Weights of a small mixture-of-experts language model, trained from scratch on English Wikipedia.
Size: 9 layers, width 256, vocabulary 21113, 27.3M parameters.
Experts: 96 ReGLU neurons an expert, a softmax router.
Training: a variant of SOAP for the experts, 536M tokens, 4091 steps.
Below are experts of layer 6 (counted from 0) of a mixture-of-experts language model. Rows are named router (the router's row for the expert), down (a neuron's output weights, with its number) and show model dimensions 128-255. Each number is 128 + 24 x the weight over its row's rms, rounded and kept within 0 to 255.
Before each expert's rows: "comes before" lists some tokens at least twice as common just after its tokens as in all text. This comes from a sample of Wikipedia text that the model never trained on. Tokens count by the router's weight.

# expert 3
comes before: ",", " The", " of", " in", ".\n\n", " and"
router [110 151 138  71 157 179 106 137 105 142 183 125 128 129 150 134 130 148 152 119 141 124 137 131 143 124 176 140 112 109 130 128  93 112 124 129 121 124 114  73 150 124 114 146 160 134 129 137 134 132 101 162 105 192 139 120 106  92 140 147 199 125  95 138 143 117 154  94 130  98 135  98 124 166 137 135 100 114 104 170 105 113 114 168 135 120 173 137 163 139 145 115 131 179  86  93  90  85  77 124 156 154 107 135 115 100 148 130  97 163 101  58 117 163 173 140 129 177 160 125 161 152 120  86  96 171 117 141]
down0 [ 99 144 148 151 149 148 155 111 133  93 129 140 116 173 104 115 121 127 100 149  89 138 116 117 128 172 107 127 124 116 158 111 106 100 144 126 130 142 102 120 148  97 153 145 105  83 111 103 160  82 130 162 210 131  97 144 117 118 156 123 144 119 173 118 189  78 146 138 157 121 121 119 148 148 140 139 114 156 134 138 127 134 133 132 130 108 112 148 149 132 109 145 125 114 116 134 109 168 118 147 145 154 118 141 157 130 142 109 141 113  89 127 173 108 184 115 104 134 106 173 149  96  85 165  95 136  83 124]

# expert 5
comes before: "|", " |", "-", "==\n", "==", ":"
router [112 162 124 139 149 165 130 146 125 124 141 113 116 136 117 163 156 142 142  87 146 103  85 129 131 124 142 135 135 132 134 135 125  98 114 120 132 119 151 128 131 102 117 184 184 141 150 117 150 122 148 119 143 130 153 104 123  97 124 104 103 128 128 131 140 116 131 125 141  59  91 145 122 144 157 157 114 143  88 153  75 109 133 105 128 139 136  90 140 126 176 125 177 161  93 150 126 132  71 135 140  82 173  99 144 151 123 137 114 145 106  97 105 180 155 158 166 126 156 118 118 127  91 125 141 154 109 168]
down4 [177 172 132 147 146 107 117 121 140 147 121 113 146 108 133 141 142 141 104 125 103  94 112 133 104 145 108  89  91 117  78 127 109 124 162 145 145 148 148  95 127 133 107 158 143 143 144 175  84 146 131  98 106  93 128 165 112 118 141 155 130 150 106 133 138 113 121 120  73 120 172 120 170 162  87 114 128  94 101 108 116 138 144 114 169 131 102 149 127 134  87 177 132 107 139 125 102 134  88 125 149 135  94 133 113 126 120 142 111 119 149 125 121 122 137 144 133 140 126 128 112 193 103 147 128 113 126 181]

# expert 23
comes before: " |", ",", " (", ")", ".", " and"
router [130 161  94 134 126 144 131 170  48 121 135 127 143 128 174 168 143 139 143 128 105 121 119 145 178 118 137 142 111 117 129 135 113 100  65 137 118 120 124 157 152 121 109 150 178 148 100 153  79 148 105 159  91 173 146 119 107 123 106 130 135 148 133 140 171 110 157 112 124 133 106 127 145 174 146 183  96 164  82 172 114 150 129 169 104 131 156 127 151 136 140 105 127 169  97 138 125  94  99 123 112 121 114 130 169 133 151 106 128 194 116 108 127 135 170 143 172 189 143 114 160 157  98 120 125 117 119 169]
down0 [111 170 114 126 141 151 111 103 118 103 114 114 124 157 140 168 124 112  92 111 113  90 119 134 112  93  67 112 120 130  84 137 165 154 127 139 125 110 124 162 135 118 110 118 154 142 106  97 190 121 106 162 127  98 110 141  80 140 134  84  88 117  88 153 112 132 133 127 155 136 152 138  88 125 102  98 124 169 126 127 110 105 102  91  80 178  90 158 145 100 110 126 169 113 108 104 108 117 128 130  97 107 107 139 140 123 139 120  92 122  95 127  81 120 154 114 124 122 149 105 112 100 111 174 100 153 148 144]

# expert 12
comes before: " ", "-", "|", " The", " University", " —"
router [ 88 135 130 108 146 174 131 121 118 142 154 108 122 161 147 129  96 139 158 112 115 108 122  88 119 155 138 117 133 101 128 108 119 117 118 176 103  87 119 146 151 110 145 158 168 140 112 136 128 102 105 173 148 149 175  97 137 105 122 122 146 126 118 120 188 123 131  67 111 114 102 119 140 147 146 153 118  94 105 151 121 117 126 104 125 127 129 126 181 118 142 137 128 126 121  91 142  94 123  98 136 117  84 110 143  95 178 130 109 142 107 103 157 145 106 129 155 144 123 136 138 111  91 129 123 157 127 175]
down0 [132 122 147 171  66 101 159 149  84 141 114 106 138 135 148 139 189 168 123 174  92 138 137 119 142 136 111 172 114 125  94 160 140 145 150  89 132 163 130 172 147 136 154 135  49 149 130 159 118 100 118 123 101 139 132 140 101 128 114 144 115 119 106 133 153 120 164 135  92 136 129  96 132 127 118 133 136  89 127 141 120 142 179 123 117 116 100 146 147 127 121 157 127 149 156  83 145 111 129 149  65  87 132 116 120 137 160 132 161 107 145 108 149 154 107 147 133 122 141 109 105 148 139 117 143 129 125 163]

# expert 17
comes before: " ", " |", "1", "3", "2", "0"
router [143 140 109 117 163 161 114 164 109 149 129 109 128  99 164 167 139 104 125  99 174 107 114  96 117 104 136 110 137  85 138 127 117  75 145 166 120 112 102  78 131 103  95 139 189 147 118  97 122 146 113 148 131 152  88 103 141  70 157 117 107 141 128 152 154 112 164 132 119 113 104 113 128 133 144 194 142 135 118 158 120 157 149 119 118 144 105 155 116 133 148 112 140 117 121  95 147  88 109 100 101  82 118 104 151  95 118 156 118 114 154 108 184 129 130 138 102 141 103 122 120 109 103 106 132 102 117 127]
down4 [157 144 105 122 106 102 137 146 121 135  97 122 113 159 128 111 112 122 141 121  93 132  89 103 164 138  71 165 136 116 132 138 103 111 165 103  94  95 134 153 154 125  60 110 125  86 108 128 130  76  76 102 113 139 149 120 125  96 120  89  84 128 142 136 103 132 133 136 145 140 156 107 135 167 143 122 123  86 110 133 119 170 114  99 135 127 156 123 129 121 127 172 118 151 171 130 128 122 112 115 119 165 102 128 135 137 110 155 105 156 168 134 181 149 141 164 136 123 110 167 119 119 101 147 146 130  99  86]

# expert 0
comes before: " ", " the", "201", "200", "202", "199"
router [132 141  96 101 157 110 116 131  92 117 118 120 138 100 140 153 106 140 140 150 167 121 128 114 133 122 146 149 118 120 142 139 150  91 144 136 127  80 132  91 108 144 123 121 161 140 150 126 133 116 139 116 111 119 128 109  83 107 140 148 148 119 143 111 148 116 141 106  98 119 113 161 127 145 162 127 104 132  77 118 101 162 127 111  79 126 127 132 141 104 127 122 155 134 115 107 156  92 130 113 176  77 160  92 152 110 120 165 119 152 125 121 147 160 137 128 146 145 131 128 129 102 108  72 141 179 120 145]
down0 [104 116 188 152 103 173 144 137 145 124 162 166 136 130 137 162 123 148 155  93 137 123 137 129 148 150 128 107 100 157 114 129 145 177 130 124 124  87 121 122 128 155 131 112 147 105 144  99 118 140 166 123 117 108 155 155 126 161  99 132 149 111 111 151 122 128  93 141 149  92 164 157 126  87 135 168 158 130 122  89 116 107 106 140  98 153 148 144 126 154 159 140 152 137 161 150 144 192  95 111 168 100 106 135 114 147 134 136 128 123 141 167 160 110 107 132  69  92 136 137  91  93 132 148 116  88 114 139]

# expert 21
comes before: " ", ".", " |", "–", "0", "1"
router [169 132 121 147 154 115 123 127  97 129 121  70 145 171 186 147 172 121 118 152 148 109 140 132 146 170 175 125 125 135 149 124 131 105 103 155 148 146 152 107  95 103 108 133 170 113 137 155 109  97 118 159  88 105 116 104 148  65 157 125 146 136 120 118 130 102 138 142  99 138 142 137 133 112 136 142 147 130  89 168 109 169 111 103 122 139  94 106 154 122 118  43 135 134 134 119 136  72 123 141 108  89 175 156 110  92 171 116 122  86 103 117 148 152 113 144 141 166 131 122 143 113  94 130 134 118  92 168]
down4 [ 93 142 148  95 154 131 155 137  92  69 134 107 108 132 123 137 104 112 150 135 131 141 139  93 141 171 161 145 166 130 140 159 116  86 130 115 146 102 143  77 151 147 138 108 133 126 126 105  89  85  94 103 118 136 159 117 155 145 144 108 161  93 148 159 127 156  97 114 129 128  88 119 126 110 124 164 117 120 135 102 140 132 143 133 118 111 126 119 107 122 110 110 125 148 149 131 176 109 113 106 159 158 174 140 109 119 184 147 157 136 121 157  75 118 134 176 116 156 147 148 131 133 138 138 119 139 169 111]

# expert 9
comes before: " in", " to", " the", " a", " and", " by"
router [151 176  78 100 142 174 111 107  98 133 175 126 128 198 165 175 172 125 124 136 117  71 122 107 147 144 141 135 142 125 142 129 123 110 103 149 126  82 119 100 158 140 115 136 137 115 105 135 117 128 163 150 132 156 158 135 119 108 145 123 156 132 150 168 136 115 151 116  55 135  87 125 147 177 156 154 106 140  97 148 148 122 163 147  64  99 157 134 122 112 149  81 153 137 119 115 139 110  96 161 138 139 141 126 123 122 129  99 103 176  95 116 143 179 135 108 129 143 138 121 148 155  71 126 105 132 125 127]
down0 [156 129 163 124 181  84 111  91 178 113 123 105 131 129 150 145  87 118 114  97 145 109  85  74 132 112  99 134 179  79 160 104 143 112 107 101 140 156 176 107  94 132 127 160 165 103 121 109 149 122 172 105 141 115 152 125  72 134 127 121 107 111 140 139 117 135 121 155 113 102 125 118 109 129 141 142  90 116 152 115 116  79 141 127 140  73 126 111 146  86 156 108 153 119 116 114  76 155  94 118 122 136 143 152 112  70 119 170 116 182 116 117 157  99 111  68 120 159  91 109 128 117 116 142  90 155 143 169]

# expert 4
comes before: " of", " to", ",", " in", " was", " and"
router [176 160  84 101 125 141 118 120 104 118 139  81 164 152 137 175 147 124 146 132 120 116 140 109 147 153 132 136 100 128 165 152  93 125 107 150 138 106 122 158 152 116  95 133 145 147 111 131 101 156 132 145  93 157 153 115 116 123 144 138 132 164 147 172 157  85 176 106  59 122  72 149 132 189 156 136  85 137  78 132 126 130 160 167  63 118 140 137 122  99 137  94 144 137 122 121 114 131 109 137 142 122 143  98 149 127 134 129  77 135 101 118 164 193 161 111 184 156 179 119 148 150  95 128  96 142 146 154]
down0 [111 125 115 149 183 155 120 126  99 137 100 132 121 132 116 128 122 122 143 143 107 137 119 150 165 122 119 142 105 150 158 112 141 101 103 130 129  83 104 150 122 124 160 147 152 123 136 132 127 151 123 124 192 138 155 142 158 133 151 120 136 119 144 109  71 115 138 121 193  75 102 135 170  85 114 180 148 163 101 117  88 151 156 107 100 132 125 124 149 157 134 116  82 172 131 127 145 164 163 134 125 141 123 106  91 120 117  99 153 111 146 106 144 112  79 135 116 164 161 100 132 161  96 119 113 137 101 120]

# expert 16
comes before: " the", " a", " to", " his", " first", " was"
router [116 173 115 109 171 179 114 121 135 104 131 104 136 142 108 148 133 124 115 131 147  80 128 114 143 111 176 156 111 105 158 148 129 106 134 131 123  97 115 101 133 123 112 124 134 126  99 155 112 135 125 113 156 160 133 136 110 114 119 103 116 124 134 115 161 127 124 118  76 104 129 132 132 155 145 143 110 120 135 126 151 121 145 118  93 109 134 119 146 108 141  58 138 141 154 137 126 116 127 159 132  80 140 132 131 135 143 133 125 145 113 115 182 199 112 144 141 139 112 135 145  96  60 138 110 125 134 121]
down4 [104  83 116 116 136 141 113 160 109 145 107 130 131 152 132 155 118 144 108 132 106 103 112 121 138 149 120 129 115 160 142 107 141 157 125 109 121 128 122 111 111 159 133  90 104 134 110 106 114 144 126 132 141 153 127 170 118 114 130  99 143 185  93  99 114  95  68 128 112 137  83  98 132  53 136 114 163 146  92 125  96 129 119 133  81 113 159 150 126 130 201 131  70 120 136 124 123 129  97 161 142 117 132 139 136 137 152 106 132 115 106 120 131 168  80 110 104 197  83 106 111 127 110 171 134 116 121 118]